From a checkpoint of a small mixture-of-experts model trained on Wikipedia.
Experts: 2 picks a token, a softmax router.
Training: a variant of Muon for the experts, 6859 steps.
Below are experts of layer 4 (counted from 0) of a mixture-of-experts language model. Rows are named router (the router's row for the expert), gate (a neuron's input weights, with its number), up (a neuron's input weights, with its number), down (a neuron's output weights, with its number) and show model dimensions 0-127. Each number is 500 + 40 x the weight over its row's rms, rounded and kept within 0 to 999. Numbers have three digits each.
After each expert's rows: "comes after" lists some tokens at least twice as common just before its tokens as in all text. This comes from a sample of Wikipedia text that the model never trained on. Tokens count by the router's weight.

# expert 30
router:462431408486454504521504582440521551524509515482537467440525538532600486473514483542581578459511490495498494488509504487489473471522501459517437447544536553569520482445550422532504471529490563498493537455444538459572538520478493517457519498478539428552511444481527521466566488506485496521404461547482525461480511511477517461472516567566501526505480538508416521502549510449548491545512
gate0:469501537488440470483525521526515478544526496467571443468517479514473500504477473573506598459475475581525556570501545528332491488517449502500464502488543537568514539519453443458485511471535553439542489529563583518553493568584483594447445484489498489471492495465509485484518474471549449514496491347494482511524494464513479514517502523546553521457464488438493496545449486524535520516506
up0:462443529504494473425551487506448474511508513537512494476516602463517453579463489500490453455495520496479575450497546422509477549556503434533477551458545478486533465373462474444514584518516541476517467502515518543525527433539449461478532529508506495514429528474459483477482589461512520462456445506529477434491516471536484510499477503560525452437608489458492510444516500551497530496454
down0:426549505505408469542574493513559523492511430526509481529450487542481513426520523507514491485517553477512499544516511528472535464543560482457484531524528428516482496486492492572520518548471507481531539509508488428533481482606451463456559518476482508570443479583499569481492513485538479408514460548542583478545593535550560536476510544520524533497491499617515548466437503525501467509573
comes after: " the", " a", " of", " an", " and", " as"

# expert 51
router:597403527445451510450507503521527422551465462486519422443511539573505510484498444468477582452453543531508442541498511463539474514518547527593456467533511495463520537469422446454470454537507493480510534508460498485446445463504440540472543523523498516550482562448535501434475483520548495525480477574485501475560540506547463412528545551480479475566459512577532529575534508488509486485528
gate0:422522482495546503472492455579513468524531474541505511479457515472536378451466491506498477525491524512492504483505541465466522500547518550549385515476500505506484572498490492519467464420477555551508459422467440598490498484520541505546521486465557466572536450454452584458528571576489513491485543505571488523456436514477474521544468485466439539513475517497463546516520544433509548463537
up0:534568512468507566553429507503513466493490400498462524480480511538580517515457470500506532491543470583492544468466507493456479455482505531529442479473538392495554494517456461453481472463501430540579500578540542480468484533522453467551468574475467501483481496511540486518421479459480476534520596502540580448583497509582463511522476542475495523533454510567501472464484414436461540493532
down0:559522468496444492491470530488529492522585478498458443456505481545482516478467529523523523470507539539488570527519488505460467452475478554520522560417514481457470515471466522416509549474501473512525511504533469508585418500485517484547508504531459546528471496512476496517507525420460489482500481489451533530532484586495455465433524487452509557502490482496443435497504414531535494502431
comes after: " the", " The", " a", "The", " his", "s"

# expert 5
router:464428540507481498485455473518439461466486491504513517413533531497495475586483484442480526483503491526522545559531467572499555523475467526496490578516464575539515503422471492524446446536546535532524456473440519534538522567546555467466481500476526447579530528524488568479483463446534550534527597468473518488553488498510548533580460448477478552452456458518506466561526502441539494437459
gate1:473489424449481514465450521436428449564516517487460520546473572489500567449506471570447526502510455549537532461568498512572513492450515553403433441614482518523514471533506474523501485549569537480554509498553449483505427513539468510487445487386457511533474520456508509507472473464541509418512509581479479496483513523492501581504474518499493454510567494508462538489541485472557437518501
up1:482435535556470562576590490517518508516468410541513530469487450508539542456495494526514547522485552498558562470543479493512522485495508552487500496387559474432451524492502508486494569480498467515459529483559566521496495505538517549535557480529507511529532414488529550542513466528501512568519498539515492516494459561545503552474494480507557599461477483517527444518477527415522462450474
down1:491516476519493584457591536534524459486501490498469482524561544482462530549494490467537506472542520514470522551472406562491515480475477503477517511503536508463537427556490554482478496462503540479477509516426548467406478525522581519525469474462496515508453527503491463502519424558549464487535504519487418535491436532520448466541533508525496503535525498514559482483450581482513624483470
comes after: "\n", ")", "-", " information", ";", " Animalia"

# expert 3
router:460557509493511474528561521427518533458473493455502540553504542535503595474577535502480511485497546603473500481419450522461500470546519554512565525475520566553435514509529495521467541441545485493480505549508495554415484515476525568456496520500455559457541494447483515496508495468489542458541472477494473469608544454468522473534560463509489491508447553448454445439464583478504577502523
gate1:501478471495576458487516516497517506538430434486518534409440516506566594466524441466549458520487420522515502539462429485508595537508516488477571553541493539463431501465473527433502445482517465513473512448484493427546480484514513470482491437512463508452461532496526517583489498524518544503447483498520509523425492490494479465531493521451453585496467535494454455400529567543546581515488
up1:399516497517522454479537476470542474548480455514527513473489427486476530436534478520491475504506496599469479459463482467539563529500519537452547523522480569565441543449456512473490443522535463526469518443515436436484503489510549490409445477459496459482475478523514498485456499468588490512426499473482533513417527525517471518455489519488522561487428509510485437443521532526563494558450
down1:559568511498493500517490472484509543440505513505489400486526505526585513512545537447463483460565541492517448406478597488528413465548521489509561604464513434546509463500453483532548495513414534552498473519441494536466440456507556524470497523468508423515428526515421447429478556422492502501467469521544513535482440503517443566548417542520480512536424526508521510436546551515493523502491
comes after: "3", "4", "6", " U", " No", "5"

# expert 33
router:561420481521488474560444532541472508440502544513531521425458507516499467505460505462539493494487466452560541505472527445418540460452588569455461461512530468520491548587503552487524455509446460474554493480479463480493520496563558545500521523519554489489443475496503511545496492506518470473445443493515545535536528530542523529562461530486426518503441554516553449433486503493470488538539
gate1:428459466453527478518448443553465484535536525494462483537457521461466544550519481514535468505532454540504464512428565509574559456478523537450534509644434522519484488553455521513497546479491485446488429460499522530558538540563461651513468513486532566514508454493455428567492498445568504444544517525514568528462483491520504523480484557537535454547506543535455469510546509532482467480466
up1:550491511526516545459556539480479434470511498466567438517491516412509492471491598458509547485511542533464544489487505493493543510539446480459510513463412534565545481485551444539493525535474502479463514493516489497475502467551483545514489503482510413504515525547468487541518475541532517580525518495519479547479526556547529516479526476544559420505478507501481496448476487483485527529525
down1:549489495509546505566478509485486547554516547501484553496539503522526510501432477498593552531482450442501543506470462464501471475495549473484501534468482502535412516593495509424506565474563480517431546473501460569458526538487529550520477511526517458508504465565504513490557453598499501528403453539578587445503506493513459499577512501468551484486480475544468517523523480496434498495556
comes after: "%", ".", " population", "4", " age", "8"

# expert 63
router:442574458580559566497512492532552480470484525474507463542494478506479459535555487504494485518551522527486477426489467533472428506509480485485585508537444455469528509514493520478456568583478527414501508577564516516495505509550558508477489460465490489495556534521478553500466464491497526501551515477552424523497413477507483467451520442521451520461515447514461530521503540526562478475521
gate0:562488501485594453514545500463509454576527436513516563500529493495492464475463497478476477511536554553498438488489451486545566528546534510479468491547466454474480508506500438551561511419507519452506493523509587495483507431462540521509420517441520522518424476522450485445536473482575433457511479470481533462457511550538458453483468576457444487532605423518415511488521477503533486469510
up0:488504425540538502555504568521503455477541486514424507468510497491469471522484595505545455553446513527518512403471500451417557528475494473500532546524526531522563507530466563450501461474485487464522562498427514560543523424505466475531484488517425498476523526520453499441450540503541505431473471491468515501487464585443488493489519491459497495558533528552490439555465561429453439445517
down0:528505474406522461572519487525494617479506470440519480555484496522432520568532495511466508495510493521567529532484492489497467512496423538476580510548485522490552512539546473500535471526480484489477535461486489547536479479458574507522528522550526470472496442558528575432509445474526468519442520471467564463467425527483511501498473499502538566492468530475500487521534543474560473581471
comes after: "\n", " Coordinates", ")", "4", "5", "3"

# expert 45
router:517515550416476495535464465476500490433568467477520477536479491497543487575489483509479467514493518479493540466380505547527541510532451454482463446400389471462495531527472486481470484534540495498532550506496465497553507494442441533523539551453552524492449478505476481469552476512539527524499504468578554479554484537516546495503518529573458534542596528521497444481555519586527498444530
gate1:469543523458537586563529454525481532441468471500539561500451506464495488483460498465533521537532549514543529465517508521595501459497578523503575431505469556512466507548508460540490445574554499483507510442420551520458535530438495554549489498571504475494525461452489447442567507479453527528483501447523521496447519588462495482468434501455482552531547449573539421495460544532530557542530
up1:504455531533492497558451568450474496474469544577554453554525483466562491448496514478498486445507459502457511465504504387517496612545418543484427536479517418515479462502524519517498523531544533608524496573540525506493482527475534488468487412469451520454515527595502554506396467487532515444481508506515549455461566475535514525566470399551517534562483475460555521545536450541487420465529
down1:503531465497492529504500492445513501451536502518562469504480476519567448452562480503506526461435504407508542410517425506517492455447519540515559444436506555519533415534475551472562544503479514529510542498498530534448501511461578470479493545511465505526435482500526441507462548554501418486494536474494549407524532527404475569455475469493500481489471527477525592488495505456542472450515
comes after: " B", " H", " Ch", " L", " T", " Al"

# expert 36
router:516456463462492483532539480472484548524470465505546495448499455515486499525531495428543469518505507500498486551494425523432515453469501529528467506512508521554446479542578468479461503484520473574510437449436506453482509545515480458502520559530472588482488569477479457486539411473489476540489489570513469503476516595481445431517547556449514520509457449471524540520538453434465476466566
gate1:508483429526500476505492553481487544476536588467449448443535524494596498485518467479443479478477459488494565481506554481520500534483568522519480455518509510521507506530477531471601523446480518567517520502505569478478505448473546556535494482533476493495541475466525458588398499427515556490489516548536493520494486506514478476518480514563457540502497582540483404479531451501382510467519
up1:482467505484485516546474507476489519520559535497486469545574507437510473534474426519493553501545495481434496507517441449504531513414541527544507505504488506515559463470512571420568483608486522556498463432486538556524471504483502506530536497425509550472516566482525517521455512587522432573539493490481478486511485515495475493482493465447398547571439495499478421486488510513511531471505
down1:510451527531475519483583486531444573468525512483467578439497517511538521426511491498544494517468508548494511505538486463532531587508495544494567474441536432496483506561512542529472507491485472505437468475468464495479553515499486394473490451471523493448520575482520505489498477501514446533515498601414492479468464493547546536521470542429495453516471555456498546513496459515520552474531
comes after: " the", " was", " a", " The", "s", " his"

# expert 60
router:595472555503499470482410510465557491515450571508446508448544535499530477481479505450428476553526500542430503517481507487547535557449561531444441545577515512517533521534458556535561442538483526464545464480540529456530497463589559515507506442463540536515473437454478512560455475459514530551518490456531508592552498536498527524477548459440447491476547511488567491449449487429549511500540
gate1:523518502540511560494509430553497507498530543494469573587545534587492496471502488594451438527475547475489537492462397509446495509435473554523491484494567453494453539533453500537385504495489534454534452530532470485516513513545429541491511517566501511522501396427558585484569463478474519539525529507568526555544492450475505509507484474501490461519468460508488562504523481450506518510513
up1:469464583431479503491542467499471449451454455521424482463490527438498624561493490482533497507459517555565495518522568505539513478489529460511456527507470456432518501497520501437540483503559535536548487517532504546563503497480534547508444483505520442549467496491496534470474469438409386435521562460526428514416471440557529529509514503484522533512551539463529458547466506446538462525511
down1:475495518463512487460488472523504605466467537532559528605550571484436468462514545474489540550567471563510546569539515466502489502523473408506475449532479484453477466522543535503514619480487508458455459530493469505497533483506428482448510507545482477494459493473535522465478537455503517486506506551528529508503492546496626450513553459481401468491489517430495439476491477474546432548533
comes after: " ", " (", " |", "1", ":", "3"

# expert 16
router:472464569468558482450538537528443512500526496451570442504503472532474571427527517489567506532606463516502516465582441521480534506576501441498449435469548555494472455526468470474479561450459508494515586530575396478482456497481464539550511529520452481529540556474526522484476477572496505480429518454519498447505400486490524509505464475507551481466437462454539500512513519463481492560501
gate1:481442535441511512579586478510489520536505579539516491458440426494625541495435576457430456512494451493503498495486539505563508483488503457486488494455528467604493534420433515581473514481435459574505583525470464480514539475534468413561490521484524448550451503483503469508478498499508530581484508500513496544541510511482479528535435559484512461537491492512470454517486499547498519448485
up1:428512514480508503500461573496533503530535523524458510529571439536502490475540524487507519561443560471490465440511500508476457489533490484426531530485487537470569521505518530438519459502479545518501442486476527439512481457559518561507369521524532449529473515490534561497537498552447456454456538482494406526429496442438506553505550479559471441462491585483517448457580546500454495510522
down1:514561527512603492562507580540558533477561532534536513480538494518466522524558468445550445492460573490526481440483534587458481472388473466484451542540540497475507457513475502479456558501477537453497511535485441494546530530492508473543449440484468518411454513439479500434434485531537450503511535454486495428520544476533524487528574442482543494519536502447519505520479478482457544485475
comes after: " of", " in", " to", " at", " for", " on"

# expert 31
router:556425519573560539517490556525533498432489522472532497549527515490439499478491482497473534489425475536565464470508527510494573422504568464551514466494527463449477483556537500541557543495476494529548500438431530511455471478449493497525473483475480465451484495456540480415540483536517464452477476433443536423528541535479515459511475543474570476460444534446535482464485544491445465451451
gate0:467555547408483516500540495542512490481518483513517612463534463475568568512515501566491469436565522459521404469521511475513506476467448508508538507456517484487468527464518470403482553486451546465530522554525509508537467469532459440472489511465490472539553502484555471435497530479470502451541490493433566492467493455524533508462472513548541408513523447520419579470470405464474496455534
up0:497477518581547487473494529459470466535523528531478535540444462519468519503467487398523541507515486543523535504499461527478459490531493501528491469507422516511576520559468564494500426529489533500435515438493478503483507536477484561470551547496477491537528494598468466533501493520500497532471434494511473520488505619489477498463464437521547501546484537434463461533527510538608468497474
down0:541515472534474493547485515541532470448461506554496467479534518572540523551482575535490484573529529433515460502473539503472518427524428527445520479495468606488454464459492430461485521511550457469526506502518545443441512450582508505552571543498409547482531517521528529482518501502441495458498543446471490467507436507478578571464432520504481505503516476544570524571520491568460459530543
comes after: "\n", ".", "==", " years", " year", " =="

# expert 43
router:402423443533561474566544566483538538583550524456525469417488540567518447507490446470476457509465472512430477478510484400566508543522461563595485454521489528563522484515492445498534496459566534508554539482463543540479482476478499507496507534470575559489478505456543477449554485537461409529507463514500568513545504513511492474528481539536512470570441449468516562505508482564485490518531
gate0:500440505495491534484563448522557470522532581442527537471507456467472507502551427523573524449455498540504498492471494553499412557458423535467451503402495505507495472511483532470455436577469469533519497518420556569490532465594458436467494420526508501480501521467494463473521485514548481609398503486524379517455548494517560546497494521472422449524548465496593514553504528512495484470563
up0:485444516454558523464533581489510494516518474479487542533501396470470465542526513470492476549504470499596445483483452517479502500541462478497548553495496536477492540467451555505483536628490606514457503503475570538521502536565543508478498434507452439491524451531406480511480459520446577540453546482507476541540514488508534565534548479462548500463495454445416485526433464430526426546496
down0:511483512477439417539491453500546499505452436526546521465496497587489522533541504566493506536421440459500536497524513496455498533547451462528457501532454530535485467518565495512558505540520554462516477476432571456495513530518459531482473513489491471411460546563517502410543447513433450449495555537581562480561498466420553457570592540477446522547564471524567540448530486567462435497532
comes after: "'", " a", " of", " with", " for", " his"